python train.py --d_expert=64 --moe_layers=[0, 1, 2, 3, 4, 5, 6, 7, 8, 9, 10] --balance_loss=0.000696 --balance_bias=true --router_logit_norm=1.0 --vocab_size=8192 --norm_eps=1e-06 --tie_word_embeddings=true --learning_rate=0.00312 --batch_tokens=65536 --max_seq_len=1024 --dataset="wikipedia_en"
Below are experts of layer 2 (counted from 0) of a mixture-of-experts language model. Rows are named router (the router's row for the expert), up (a neuron's input weights, with its number) and show model dimensions 0-255. Each number is 128 + 24 x the weight over its row's rms, rounded and kept within 0 to 255. Numbers have three digits each.
Before each expert's rows: "comes after" lists some tokens at least twice as common just before its tokens as in all text. This comes from a sample of Wikipedia text that the model never trained on. Tokens count by the router's weight.

# expert 113
comes after: "=", ".", "\n\n", " =", " also", " career"
router:144151126157148117158110098110134083101153125118139095135128149134140116112148071130136143153118149112152138109113133085134178158135133133143123163088168095133088095128128122133122132166142119094154139108142150158117124156109146209071152197089121112154160148075155118112130127084100129133111150163096111156125156086113152138137179104108142134119135141109114100151101104097159109066096145126103108117110118129118141136103146119123102116156163104158127098124164139112142140156097137157190136132133121104143111184144125136126111163129143089138133167151103110136157091151119128163119118123120120116150129114129136145186104148108167095096154138117137093106119122139143136103107134128140139100101134148141166126122187142139132114111102114093131136113085120109122120139117091
up0:147129123094110121116128104107113102168138140121142100113140135118126102154095167168133143109092116111145084150142125147131122072134149102121111114128139109068149129129143125139158129130135170126087130126100094125160135110117145110102117132116146110139134134140144106102071105140127111101171150155119138117115125156139167141059146126173077174144115145143175126120134111107104130178154100120113132152126147092161095134158118107159153110167109120075168132095141101137127121105159133139130117167070107111146112123127097145120113122098095125154168136080164118140175128134168133103111102090126143138144116131124149129086133116126133119143157114156144165127116138100125155152158124192129064136124141123116111156080144122182109138163136117134132139088134123156071140140130093
up1:151164053126166125088110160129119151137125114092147088131107065082138155106103117144130121114124092140138108117120151132106113138134135142129191085125148157122143095126135124166155113099085138129136129128164147132104154067085124138129115123125087175139083133183143106142133128115133110143071149138140100188130126160111123120164120141129135145146137138196109145123111142112118130127089127151132153082106160112124111165104154096120143130159160150139151126156131110107128129180095106153115157143099115142128176083132116137083158141146154122133141147157113107170138157138102081141109109122137141121195124128104124156145122152141163166084121168126126131106140140120126119125109139117122129106146099146109141128100154118125134107136096120129124168124074144136159135140125135
up2:139164095122106114127108144087099116138100130128136147141100151082136116117146144115130116134092126155072123115170147160134136133138160148113128117163134112147125162120102108115173123161155112127134114115163134135157154089117083118129135126143126139140090136126145135109099143139152141164168094122116093127117171096169177132108109187138086107122160120127118124087116088113106150125136118135159131103110090150054089110115164108133091115117148074098143117139113135103094188116142139102121083182140137140141187110146120154124118140134117138136159106092109151132113088102142141121166133143143136130117109140150120118151163129124176157144145156148155153088125122124089097156163123096097109106130155142129116102114123108095113127100125132165137148152131122128099170130086186
up3:129124113127136148109094111171146114113148131133142164074147118114153139139079145107131084160140100110126125127133128132091088107085147166149146134150129117149129100091129069138108092138118120160133140141158130119131119051140115123155179137116074113097128134123152143120162123135122151160098136111176110103107152121136126135115110126149118128062159116163134118134148139140099154181120127122143165110153138151119099112142124194083128126104115130162164138120150138130151142147106144135100091162117112126107128124134105141140152121122146102115138113106163150162060104132134105077127171141139142139126123111101100160113168101161130157149130158110146117144087156067095091146122058145144116122141138142160103155117142145118159157121139122119138156151139142101115120141087152
up4:115159114111190100148085101135127133139109109114149162153128102111124123147150174081125065079131115128112135128112140134109108156126139116133137128154146110145155114156113112148123114102097139145145137151145110142129184093089138107101151116128105117150086169114178158112140138086104118126109094101114159108199110110117103127096136154148097162116118150120155131067136138135132137099146065125120072125101162129115120141102151120148152156137163108102182138135146168138150144140143109074144130157106116144127149115116158138125148108158108149139110130097104150162096137161081114113094130098109122134149076124123083142109109131125149133071149119121136120099131136113140123131115132123155124101141094148120141114102109139176118130108114134130104174071158144138110156119145103
up5:110093158109133118125118130124132099154125123130104101170117135109124108164143142156097122104076106099113139151123078159125112104110128097163148100111141107151122109132092078143142120148141162154131130122136119136149101125166157145158118102164151103128135144132132133120100153145151101100160128143104124136103136195153153082111134122140106162156145126117139101069157086134102140157127111150150093142147139101142101116135117085175143118122142071080183046107110109131116123141157115090125120131118134160180128139150101117166145137140130117093151150066152145122145103159142128112079100139076154146138133151157127141126127145103135150171149129143150153129110126117121144125119158134142103094135181133126105088092138121149100131156165134137105144135134099165161144111101131
up6:126127108134136076086079096112160124122105086152172162093144164085145171136078104123130144113104110115138131140118127121110120118140131105125132170150145190145107151145143096114150100119114119177129116113137128091106137128133157146122159099085109148099136108190153102155086107156130117139133169145151121127121137136104146150106093128108151160143143114132163195116116148084148143132147141085106137122098145139144174111131114146119123119096164121107173168111150111140087139133119137130117140177090113180152112119095156189125135112116151139154129168094113123151121158112156146186138130147135123118143105118084120137159098117136108157105148127116131152102151139111135100119093137104101106120125141089113121174065129131138120153108144147102125120112103108138112108137103131
up7:153136098120150140085080105141148146168084097127140137121102117162107155171164124101157073090136123168157108117138192155122143152115138130056128174135122114110136142137159107123123134157141100110103157115151108086104151175120136133108094100127122124127098127149121080172144153120121169160113109090130146094134101096162174143112158151143146123112148128137134090121132162121139124141153108098101115114127131135094130115080150141106113153125106175148108110106138120137129159155111090107095110147111124085126162120125114122113110115161117110125164143098133135144128123127141162099136155118158108166095126146088083116116129143145113100121170117098101161098171139134136105108105107105128133150103159141116125145141150118141164159149113144172177164117108111109092163136156130
up8:114109128130081136125116131148086164098120167147183142093147130163140156142084090153141125151143121182111108140092137192165114157126111135181168134141085129106118132138093121093142145102142137159119113130089150153140122107133127109125134099124144114100119067144138135097129099143140122156127160044142121089125100101131116153148112120115120104116132153158121169134130147067124101116135134109094124121123127113135110102157118151134141121069142108125120159149081133141115169116146119118104156139156132129152082127105145139141134110128126144114126126110100168159090142115152104131097122136131180106086129107119084110126095129136125168119118126142155121138141149158091122086122117139150139133130149081108175130127101126123188147071151139189150124135111114116118101130139129
up9:140158092099125124102113127122155119115092089130125105118123106143110146156129152107103098106128156150082155134188116103126154166152124158086117147158164132141171128139120158135144103149119124134140110125158108137110150126139145143141105137125142142086095126121112097123119133142133172164128097090106144139172132115120135111148116142132142155125164178111181090096134126100173158113131135115147167150115132149137126117105147141137098160095108163135096145122156110123104123151125100100121130149117122082147132103132141121125132114117109075192104153130140113149130171127135129141168109088122106130178145157139094165175175147108160110163166109103134111101149137147141111112156125101059137116143138107153148165152101147167105135117151120109096114160094120102156191104109087
up10:089112136122164142116151108139099148121121167133115122134129124157115123140097109126119141124123161175102103113111135133112139139091139129135125123094126114144129145097062160139174145157166146151102124114146102148139128154103062134134084119148163130135095133067118147097107134142136155139147133131141121135131112111116122157144150151094151135144083131078116159150185139130137129165111123167144140118155140136081077123091160110131153086127156136113100128138128113164149121114127125136106127144199123098149147100146137092123176089078105111143119122155159144102141134120119127122152150110153114132112095149163150112097114162148167164158092084106126161177113069120138137099156125127137101101129141143136125102166117124122128141067120102121113114103158144141084090102152118
up11:141111130115136064136132097115142118107089102146147131153155113135135151131135158125092124086138149084126086146164147061157150128071116119102096123149154139110110134102109111123103074121142136123120113168091142126201165137144127139154163148121116167120124169132121162131116120121118155134132145140183075122184146108130146106106178124151133168112136114154149124117120142118156138097140121117149133123104140141111139119173179174137074145152145112102108160152107108165156165089112139132141109125115133112112142085120141144151112096128139120114161159125140131115110135113105110128128154115135102140141173177146104122122154110102147117124130110125109105132178146099116113075107145103118142113098113115152112063117103099159163136143114132123156145087120157122128099117098102
up12:086142110131141134137109165095100138155125086098153134159159110114103116104102126128143117124147096081103139145143102130190134130173122101065136136108144111084142099128141097140106148158118133165124123135114111121115127086153089087111171161122146129153106143139116113171109081160126144143147111124108144139138145128158135115133124139146120108073147148177138129064119173124101128116140113118147162072148127114150135125153096111148118125115124099125122125107122139093092153135135138114087132133125138145111120107148122139132105144183122104133117087102157115126174161111142091100103152158151184135142110144098110108131151144115125109115154117173089171133153114129126149181158131124125145142105089125167064118133163162108105158172133109165158145152164134145149113147129134
up13:131105127113135122127106171096182139157126115138111123157121179112125146111119113153150096177171155080147120125125108145102163070140154126125096087145118111138152132114114111143140145148096138112164098091109150087138120124163121136138156097126112117127124098120111096156166115108120136136110108094140112101126117120098133085091157161110116117129142146167110101129090134112146131128173111122102077078132159139149148108104127117131092131144139138092143131072132140118134098155098167145094126111108137121141173150096113100154178121148148115163147109098108086101150157131158144174101104127161121157139145109099096135180143125122116135110120143164123136110128170129140128167055127102124137120108131109129111097143081151130144123102080168112124147094147116115168117149095118
up14:120125106142128133160122124102112145098083148098129157128150125123100161115113150106139124131147155137132133129125114171142193164102084146160152123103092141199140160142150093112098051148092125143110139118149094122152142128124131145081109118117147115069137129123168130123119149095095145124106091170112103162083108118105073147161088143169096119173163158141139136150092151137114185146175139117149145080103072125142122118128156136168110130178148140128109144141111089118117143142122174139151124103137116173131164120152144112110113134125091146133126141136114091104111148142114116103101140132124142094145127111109179118102130121164123076110117112108116126110160137100158148117113152119109140112150117146114144126163095138097150132135147132107112127095156122131139130127135139
up15:144098119100102138155123116144130153103101112121091142171158102159109123151107165112140131114140105176119107145118090173166141095098115130133120141150153184131167186108116111170143139101082109135125173142161096120140122111115113084167099094125110136125159121142157124134132146140152137156167085139142140152147124117110141152151128125137136095145158101089148184116167125147137171158138137146127134118124132131150124077138139094107111142121135094149114155129130106094064131106137130100138172100153097161123147088108128096076123132165125127124162132107095139121126119106113150153139138118192153097140137126117132130113112079130100104169128099116144101082152125118117106086152123129113163095141166127088094156114128136116124172144160126134123139098117123144160121134128184
up16:094124157103141110128138146129145144062124182109125164119120117127145099143101141111138119142113098147136117121085168079089124130130137110144135120110140143136104100048099124153100101120140107122125119078138160112181138138141144118133192143119128122130108173130172152152144129132159106161120117119114142118133104152113134128155146085120144118147132103167100096165089124161133120147113102166117150121154124092067087128130098138139114127112139113164119114157166130138145118149118137126091145082137125111136130100145091128122143119109140127122090103139168103128079140116120105127092182086137111109158163120104179123158135134188137146108081112106127114139077103115165077131149131170158109114165125137159120128127097134112160118127104101137132142117111113135101148140097152
up17:156139095131153129145155114156144105108075150165122152126109094152079166124169125102155113120147155102151112160147153194136150165117107108111138143109106131186147171134174126140118106158116123112106125146158103085131124146119141144164139139084096110115119117105130073132164151117135136148111092107100134126151132104099134154109128124125161117134131103109136175122094120099154068172169157089121136118100143139114159129082155119116112158129128118161129112128134122157109116178128120074138167161156114136136177152141129130118117135112112123121122138094109127134097128127083146120173132107102129140120091140164165102150142140143073116108163148101105123113172107112155147105119111131152111082118088146134152151156127135131169140134097093142114172103098135125108128147144113
up18:096141179101093145126114120122147135150106156142108120175102123103099127166090155143127155102166148144126159122115158163125091097132077122089120144174113156140121148098107089150151163154118112124119106151120163118149134117129109134143140088137180103134111120114119175109121164131100140114173110071149145124134139118129156099125099127151114111169117123096119170135099151135081145124144120114110130164132112140117158128144076185131105141127122120114150134130147088081113136110120103158122128122122125124105160097163145131110113082144089156167110121102121152148175136127181182082113131136108103140117139153155138057107138109152110106105085099142149123117129161137095136125149157096132133116113107146112126154107114114142091142132139095154099138102143095163146167147129144
up19:162129108138137128139145143127122144068150159128123162126137134108174144109118111072102126119084142143069104194126139136099137152157121111129121103164135125133117096144153139133140070156096141108145081137143086132134095121106104108136151118145098171131169135122144172099137109103152154148094127123147118137073107134116094115093111119116144156179119143126125094129162111135124151131134123167144140143118141138139102122173136114127104161174164164136117130152159123144103120086153115131132126118123088144142118158124125118142125137128077112113107092081118109089137154101103136113122130078136165170112114118108133118172144132105099177116128164091115115124102106158133170170109101121131109115136138120151145075088094083110081152140132152118142113157119132138115123083135096
up20:097098170124164142092114137140081156101151109104092132136066143124128162123159103134147118131128092152116080138175146131162143156147119130090114138123115132164149123166103103117123085151136095140131121156129111078125125096066115125148110129136152089124085128168062149144110116126125112147132103146120115130168160076143165152151163139161174103126139122168137115111164143098092151148092142083142104126119132156113130097145147077127136103105127133141137151140115121134107128109130110123064126142158079124111133095115119150101143150155143151121162125141108144103107096116107143145117123128143156127089117133153087161120115174156132148172147094142125149116180146126130160139097105110128138153126105102145089145142155115116136137145161155104121122117133102116119125152137182
up21:151154115159162084162116138106130110081155106114124155103117147114162133131117126132125131130127096098110107107105129119113111108105168137138120110116178169110133106110115127120133120091103162140184169156143170101121107123114130114102126152150095188115069114182155113132130171161101127160091137120149131202148124172126117075133120112128103110149100093148086143110090163127098149168147124178118184106135142125079094122134148134137124189141161141157121119110129128107102112158098123127151129109101133123151183118110109133105151099127144104142114122108120094128116141135114083131122147105148134138159130145128163128185112122110156161111119138126142103143161129092110140153113158114145149098153149155165128148114106112134136137128101109099123113113102150112137158111094149
up22:137147144107130131133142127182157117119130135117112119149108112116112123116131171141114095130121127135131127118135102133086110131104168103136101119115117089091147156145187093097120114155156142175067145107126121136137111157172121069106108119128153152093138092110140124137108107106096153147101091122138140108131105141172163149114123109169099106118144091155136092112085101167131110118114125163135153112141138130118114085127127108108151153103092111126121150070152124120110099130146128133156120180089138096106130151130171080171105139117123118110149118084119173124085099148105155154109149134110148102134142117131152088150149166164125142116114152099099113121113142097143131122140129154119147202138137163148126188157117107152118107119128136136118144178169163164130123167119151
up23:110094145094112147097148130121120119142128130095148136148143146118073139129110118086131186090145122135097162175098115133141110128173095132138108100138104145145149134125156098119178152140140153172108166164123106131145122094136138096114111097118186135108149150129150164140095157173131139087136131119133138124057118147111172128127077119176108107145134135133141138137128114113077137155173139112164144098108110131153123124147071142160139147136153137101144140096117102124090115077139130145117107118140159154127106119142145153106089111136087149142117107106145132135172153138168171098133104149135112117116101093116164110102089126108150124141090098160135128166124119144150129124132131094146145117115118109100127167127110128149070133151168122154095141084102098149119110137097148
up24:164142137118142089107145122125145111156108112128141122116117121114141148094128139142146162149064106141083124117093101124140146172090131120149131145109154118151143109127110129108133121124095124137121154158111149114119145108138127110133131127095111104112092137091139079141074111105160097151114136144101165170156144157086143190079108118126104106167118142068151166158104086133166178136122110134109123104150103147108184098136159172138132123108128108116133092132168086138117145160137087193150126135114118167164121101128130140114115123144135134157113160113111166144148114121137126180129121136141104117129084151135114137153117133144170098110134116085177131110132139111162139114098135182098121096138151150135086153146123122132131143062154103160104127113103116135141117157114124
up25:146099120092126132099159142124145136132112138142130106121133123115093130134129146119129139137143107167110134180163108155165108115124108104114102127123123190126180148085129141137153136132116109109126130104126099101151121100122085076161130075141148151116120113151118115121151129163170140138166096127158080142139161124115133148143110134149144104136149116124147123130131154112111138204113118127157162146143129133115150071158149132148127143125098136120104142137098092124085155091122133087064159106132103175108129119075080083100106107112155143125125150104104135142119159123169139129143150165118154158095142172121102151104106109162109136207127117133132161129136091114115138111132125106117158127149142122124102136116086079107146174173144116132129073125150109151125139109138146